Below are experts of layer 6 (counted from 0) of a mixture-of-experts language model. Rows are named router (the router's row for the expert), down (a neuron's output weights, with its number) and show model dimensions 160-319. Each number is 200 + 40 x the weight over its row's rms, rounded and kept within 0 to 999.
Before each expert's rows: "comes before" lists some tokens at least twice as common just after its tokens as in all text. This comes from a sample of Wikipedia text that the model never trained on. Tokens count by the router's weight.

# expert 34
comes before: "\n", "\n\n", " The", " He", " In ", " This"
router,216,204,194,169,214,205,258,194,265,156,237,200,205,161,194,183,193,160,217,184,212,262,223,161,188,168,197,166,197,140,143,246,239,153,216,189,159,284,217,224,176,213,109,204,180,231,251,215,233,286,179,242,138,204,174,251,140,204,106,227,301,217,179,209,245,158,192,141,185,103,151,171,209,192,286,266,234,205,227,193,197,141,186,278,176,170,141,166,176,259,170,167,210,227,239,213,236,216,223,199,244,252,217,191,225,192,151,160,154,219,185,197,276,198,255,149,124,159,206,208,226,174,148,134,204,259,244,190,217,244,294,150,196,195,153,269,201,180,200,218,240,220,241,213,167,241,220,245,214,261,187,189,189,297,192,194,165,229,187,290
down0,185,203,178,190,202,118,94,212,271,200,222,171,93,164,181,157,220,138,199,199,156,120,220,168,178,262,143,222,210,177,255,128,206,212,210,197,184,102,148,264,182,220,138,245,166,213,209,201,202,295,239,199,182,197,191,216,155,147,251,222,227,267,203,217,195,199,218,169,251,196,191,191,152,167,163,172,207,215,247,182,248,258,279,224,196,265,135,245,212,193,194,172,227,270,252,218,229,262,157,239,134,237,260,242,189,270,189,161,273,199,118,167,225,224,241,175,156,212,250,191,157,234,212,267,119,204,229,212,176,140,255,162,211,210,228,213,195,196,245,204,134,286,242,202,270,185,140,209,217,207,163,170,206,253,169,125,200,199,220,160
down1,209,235,193,244,142,215,200,239,249,255,172,196,256,235,160,180,178,170,201,216,163,142,238,234,239,156,181,185,194,224,192,206,225,165,209,204,256,205,195,199,149,218,266,284,196,190,234,169,234,141,234,278,219,241,182,298,195,123,226,230,260,194,198,150,217,185,139,216,172,242,153,170,162,234,277,259,215,120,256,178,150,184,252,209,214,183,143,117,199,60,160,214,173,204,228,197,213,225,286,210,249,221,254,227,263,183,181,253,296,216,165,233,178,211,295,160,209,177,177,161,264,238,205,142,233,248,180,179,230,209,201,191,205,254,239,160,152,211,240,189,156,172,235,200,129,164,205,122,182,209,139,161,192,241,128,191,259,183,239,152
down2,222,156,157,155,243,222,213,209,203,223,201,220,248,167,138,207,233,163,150,205,199,245,217,194,272,184,313,195,170,156,228,192,202,207,226,226,130,239,167,210,254,178,195,196,146,210,168,185,146,178,195,169,321,212,213,158,247,288,264,212,249,233,173,270,223,224,131,172,206,153,126,233,252,150,171,144,230,248,158,85,223,203,149,173,188,259,242,202,184,155,176,241,306,175,150,200,229,200,93,155,182,207,174,265,233,178,145,175,223,150,240,223,217,159,146,168,184,207,212,217,150,181,250,152,233,217,141,222,168,178,202,180,210,150,220,129,216,174,229,172,160,215,169,172,220,279,166,219,180,169,255,189,174,200,216,269,220,185,178,250
down3,164,188,222,220,159,251,223,218,293,199,201,266,217,205,153,211,177,224,188,193,175,213,218,176,171,248,216,251,216,215,213,214,255,215,224,229,155,269,220,224,168,199,119,231,204,208,143,244,93,197,140,232,193,208,247,152,183,170,213,239,230,196,211,180,200,213,237,266,198,190,225,219,82,200,212,201,175,208,164,167,179,210,271,224,207,221,158,169,209,166,192,280,206,163,144,223,217,242,215,114,227,257,253,184,185,144,233,199,173,245,151,274,247,244,156,183,275,213,215,215,238,145,233,148,186,205,215,166,208,198,203,209,194,222,209,176,228,267,116,152,142,195,200,170,180,209,208,196,157,188,185,227,186,221,229,251,112,235,155,216
down4,219,267,276,179,246,165,194,262,276,151,217,180,188,131,205,185,220,209,180,172,200,180,168,176,236,262,233,228,201,193,238,221,152,216,172,156,251,281,157,183,213,192,211,106,258,126,272,201,246,201,197,152,269,124,195,225,204,217,167,283,229,189,180,148,269,139,250,240,142,188,192,161,263,201,198,199,227,143,142,192,239,241,167,231,272,187,234,136,236,208,164,176,211,173,193,180,180,197,231,105,231,255,184,148,188,166,166,216,183,262,210,163,248,152,124,182,212,192,245,126,171,121,198,189,241,203,239,168,225,119,248,204,193,226,170,281,197,230,258,285,190,188,167,270,142,203,197,233,108,159,131,146,253,218,230,209,194,209,141,225
down5,210,195,213,187,103,221,265,258,245,154,159,206,215,210,258,154,144,195,189,202,159,234,186,193,253,221,170,198,214,240,243,195,187,188,191,195,182,195,133,228,206,242,170,165,170,265,216,185,136,212,202,231,262,201,183,289,187,190,192,209,171,239,183,231,223,164,189,259,212,279,172,194,209,115,188,155,140,188,274,205,194,207,235,105,147,179,183,178,230,234,198,202,262,155,215,226,177,223,215,196,194,317,187,163,205,175,213,195,252,268,227,238,172,188,178,218,198,116,162,194,198,222,169,175,175,178,200,177,239,223,189,151,234,208,116,141,177,171,171,134,173,188,150,226,190,253,176,212,221,284,149,185,186,186,248,187,186,210,213,202
down6,200,146,196,234,215,227,207,239,271,226,180,164,218,200,251,193,183,271,209,168,142,225,225,226,177,191,227,159,205,198,163,182,206,164,211,259,190,172,146,258,252,213,182,185,149,271,199,153,204,206,168,191,205,139,181,199,262,216,216,229,86,252,165,202,241,197,208,215,210,224,204,208,223,178,169,185,189,180,216,248,185,189,91,297,198,185,193,122,199,166,214,187,200,205,206,163,134,195,282,151,162,89,190,247,227,288,244,201,242,284,185,250,196,230,160,227,209,199,236,121,151,200,201,156,168,197,208,192,238,246,192,180,248,141,228,174,217,234,161,77,229,203,155,204,196,247,286,182,193,167,169,151,209,105,226,152,138,202,208,257
down7,201,160,242,227,221,197,218,195,185,245,260,80,150,196,235,190,194,237,214,207,247,162,133,188,224,233,168,191,216,184,205,178,168,182,138,175,211,162,198,139,223,175,185,166,231,194,255,179,198,136,156,222,240,183,166,226,171,285,172,123,208,178,262,217,195,234,220,156,270,193,231,259,192,199,268,224,237,232,238,195,182,210,221,154,232,264,197,162,219,194,164,210,199,248,195,171,213,141,249,220,200,158,217,155,179,142,207,219,233,247,265,204,182,169,128,248,213,68,184,174,156,170,141,193,240,227,275,189,227,223,235,271,172,139,221,220,175,196,260,230,113,163,209,120,247,224,205,183,294,186,272,270,212,183,150,215,227,133,273,177
down8,178,205,166,202,196,103,173,228,179,241,180,109,178,98,161,184,171,198,162,226,220,195,215,114,243,224,270,161,161,232,257,237,230,194,168,270,166,149,201,160,154,169,238,168,224,209,153,216,199,126,287,194,235,254,193,157,204,224,269,231,197,225,160,188,195,199,170,247,188,169,153,244,126,182,216,161,243,186,111,271,182,185,236,156,164,235,207,239,139,134,189,144,172,191,183,285,206,254,157,192,210,151,208,188,228,233,152,249,203,172,202,164,234,198,165,90,166,154,213,241,146,272,186,170,157,321,255,173,140,212,96,170,168,244,184,174,296,229,188,174,213,198,211,213,300,220,156,195,195,260,187,163,199,184,181,164,251,163,188,151
down9,247,193,207,174,227,203,162,151,186,135,178,222,167,192,218,157,179,170,179,291,224,200,182,182,163,228,236,202,239,209,244,174,288,168,97,244,261,245,265,186,201,157,247,153,203,238,178,175,162,253,215,176,198,172,221,114,238,202,116,219,184,221,136,213,193,193,219,129,223,195,194,205,177,186,197,174,263,163,170,142,230,145,182,167,175,264,198,189,155,174,248,92,214,191,145,225,247,235,124,262,195,164,170,215,225,146,173,262,205,247,125,234,273,210,181,176,219,184,210,167,166,194,212,200,258,185,229,180,162,126,255,190,204,167,208,209,193,151,198,214,189,238,282,233,127,180,156,252,203,275,152,208,135,210,241,151,147,245,275,234
down10,158,168,290,219,145,217,238,134,251,142,138,202,175,161,216,119,188,229,225,219,231,242,248,201,189,212,297,129,167,260,178,227,244,126,224,216,160,157,283,203,183,213,194,216,201,152,164,173,157,182,237,255,230,201,227,226,175,180,265,165,198,242,130,159,186,187,242,210,245,180,303,183,234,173,211,189,192,230,185,223,214,221,170,214,55,140,270,186,170,208,201,220,168,155,164,159,202,152,204,229,141,202,193,251,219,145,225,192,184,166,220,203,188,171,121,150,129,223,208,151,312,198,142,206,171,234,175,206,147,229,281,226,164,229,241,166,239,170,208,190,218,212,257,175,175,158,186,187,217,243,172,209,193,173,169,286,265,196,191,196
down11,221,195,181,166,212,194,241,284,194,262,234,332,213,147,105,208,191,265,192,137,209,154,137,131,164,219,132,150,172,242,200,201,198,193,192,203,178,133,279,234,241,237,185,260,189,215,217,147,221,243,203,221,185,185,218,179,110,239,156,204,213,290,188,191,245,190,162,214,184,207,200,226,210,217,231,192,210,194,164,238,196,239,195,179,125,155,187,174,178,236,195,163,175,273,165,193,194,235,196,202,207,157,226,206,209,183,303,144,268,193,162,188,263,256,221,215,218,172,239,211,127,215,201,210,300,135,206,169,195,179,181,230,253,183,167,152,186,243,311,250,212,246,175,207,199,197,189,171,214,161,170,139,151,169,217,257,208,156,166,247
down12,253,208,190,215,201,172,195,123,156,200,158,167,136,230,267,247,225,204,206,192,259,171,112,202,183,175,135,234,216,206,131,159,211,240,219,278,255,131,130,244,243,154,172,231,151,257,183,223,167,194,213,199,204,125,173,226,206,185,204,223,174,201,195,177,114,247,174,154,200,191,236,235,204,229,237,198,188,175,286,208,240,239,172,212,202,196,242,187,162,214,146,211,252,251,187,106,241,250,203,231,195,180,197,107,241,216,167,228,232,241,203,213,209,240,150,198,196,218,201,234,161,274,263,236,234,169,216,148,209,226,187,227,244,282,153,189,181,173,169,242,217,160,186,225,253,186,146,200,212,186,218,143,236,92,117,171,213,121,136,112
down13,172,85,179,214,180,221,260,104,158,118,169,214,164,282,227,153,226,213,246,187,193,195,197,174,189,228,154,227,182,206,211,166,205,193,178,150,148,236,225,218,214,263,225,264,169,266,161,267,228,151,110,263,192,196,245,164,167,177,168,207,188,205,225,166,245,181,226,145,183,185,180,181,275,168,200,189,250,163,212,178,209,229,165,170,169,206,160,245,203,172,176,226,231,206,191,175,198,189,200,223,172,217,191,236,175,240,168,139,151,191,168,257,253,261,209,260,175,172,232,206,263,156,283,208,164,174,173,274,209,209,263,185,180,203,155,231,196,269,152,142,141,172,209,250,203,187,150,205,250,209,274,160,211,202,246,217,208,196,197,159
down14,210,227,178,193,219,189,148,179,215,218,230,230,315,114,221,103,166,217,170,206,95,284,201,175,224,128,169,186,285,265,215,220,153,213,246,199,208,170,181,134,251,234,254,182,168,220,201,220,258,281,238,140,204,177,215,225,198,228,156,264,237,264,179,161,162,197,169,211,160,210,218,178,234,194,139,198,225,222,225,183,147,149,196,208,111,121,169,226,214,229,235,209,194,245,162,185,184,250,238,261,125,169,237,203,210,160,203,221,319,253,189,214,246,173,269,192,231,210,180,278,238,232,200,178,202,164,238,208,210,116,240,201,175,190,212,215,210,192,235,160,178,277,150,172,227,117,152,222,184,235,150,165,166,225,244,172,102,190,172,242
down15,159,171,148,253,115,226,166,188,177,176,174,155,95,197,254,193,230,151,235,157,195,240,145,187,152,205,257,239,168,197,172,193,233,220,194,169,239,267,216,208,158,217,245,224,246,190,216,221,200,200,172,291,167,170,228,249,195,170,202,203,203,208,175,168,243,299,220,240,233,221,193,292,204,153,258,268,165,249,244,211,159,197,230,235,125,217,181,185,239,200,121,255,246,163,193,191,126,196,351,216,226,254,180,313,215,186,234,208,218,210,187,218,120,137,200,228,230,170,200,143,227,144,148,249,234,152,214,208,204,186,225,165,159,204,139,172,266,130,248,169,186,171,202,212,176,190,196,136,191,203,225,301,167,237,201,213,200,199,220,138
down16,190,236,144,208,227,192,283,229,176,159,183,153,183,258,252,230,258,236,204,221,185,175,226,164,189,154,205,203,174,244,215,268,223,147,243,177,272,187,176,184,193,247,263,284,193,177,176,209,182,156,233,229,206,218,207,196,278,188,261,122,173,164,209,231,191,248,204,192,145,273,176,239,162,170,227,232,127,214,215,168,178,132,247,224,260,221,236,227,201,143,203,225,149,200,189,170,148,230,169,216,178,95,230,154,148,287,214,325,190,224,136,201,202,231,210,261,229,123,152,151,152,203,210,149,262,194,227,206,192,192,290,215,112,132,185,230,203,194,233,211,157,236,142,271,279,204,239,203,184,210,210,163,249,158,172,178,245,208,133,199
down17,170,224,116,235,198,265,219,141,176,165,150,236,161,218,167,191,116,200,186,188,157,171,222,217,241,194,264,227,207,237,172,163,260,138,156,186,188,146,224,126,212,162,226,226,288,185,188,176,211,121,172,160,231,208,215,194,241,172,160,238,231,214,150,296,240,208,167,194,171,218,212,254,233,81,260,192,261,119,228,221,201,191,270,213,261,272,233,218,253,251,262,180,233,195,251,168,164,176,197,181,198,170,199,144,203,178,228,246,172,294,186,289,270,185,222,183,202,261,146,254,181,209,203,195,226,135,140,196,223,117,193,180,131,184,180,170,240,193,204,222,261,182,168,219,216,201,182,214,196,292,187,185,190,175,182,192,185,165,190,231
down18,188,213,197,214,172,153,189,204,199,188,215,190,197,201,237,246,185,223,171,250,249,216,259,199,289,225,222,190,154,218,237,209,234,225,207,257,104,244,207,177,231,195,201,163,187,225,250,252,210,223,121,170,200,250,159,135,262,110,178,143,206,194,232,231,221,181,188,163,196,168,220,145,174,258,234,145,172,236,220,218,225,169,246,237,98,241,176,149,158,229,249,182,186,225,148,203,163,177,229,207,219,232,139,230,181,131,191,163,231,214,249,211,166,132,203,226,187,272,292,129,218,185,200,181,162,234,225,225,241,234,240,173,139,251,168,181,158,209,85,182,199,200,158,156,165,202,154,170,242,250,222,275,215,221,229,176,253,247,176,153
down19,126,135,255,121,198,175,184,234,171,205,224,216,179,236,188,158,139,147,199,179,209,196,164,232,184,227,227,176,202,275,135,155,203,214,190,136,214,199,288,184,158,197,155,193,286,198,198,197,222,211,169,226,288,178,206,191,236,220,164,156,126,209,236,190,188,213,226,192,251,268,252,295,190,187,166,247,195,125,135,166,263,249,170,232,170,194,207,190,160,191,195,215,261,170,282,270,255,211,208,199,245,167,190,208,90,201,187,222,229,202,232,199,154,295,163,211,202,189,219,222,186,157,196,250,189,199,193,198,180,205,195,174,211,219,281,207,206,236,235,300,196,172,182,173,186,167,229,230,182,227,170,230,175,168,201,169,149,221,190,227
down20,308,238,271,185,221,220,230,188,209,118,216,246,171,186,137,185,175,221,254,176,205,224,170,187,128,175,201,135,212,214,136,205,241,202,255,193,183,192,270,163,190,252,239,227,292,226,200,150,201,177,220,283,219,164,291,177,199,249,164,170,137,174,171,168,206,219,223,194,164,231,232,190,190,182,205,204,183,220,209,176,184,304,120,174,226,220,222,253,175,222,194,192,206,125,150,269,133,239,189,239,293,295,201,253,216,200,188,134,210,184,209,197,146,137,241,207,140,128,196,156,239,203,261,236,160,114,199,151,269,189,183,174,158,240,198,183,268,200,215,245,157,188,241,199,117,196,194,139,156,225,147,279,214,294,206,148,208,166,194,197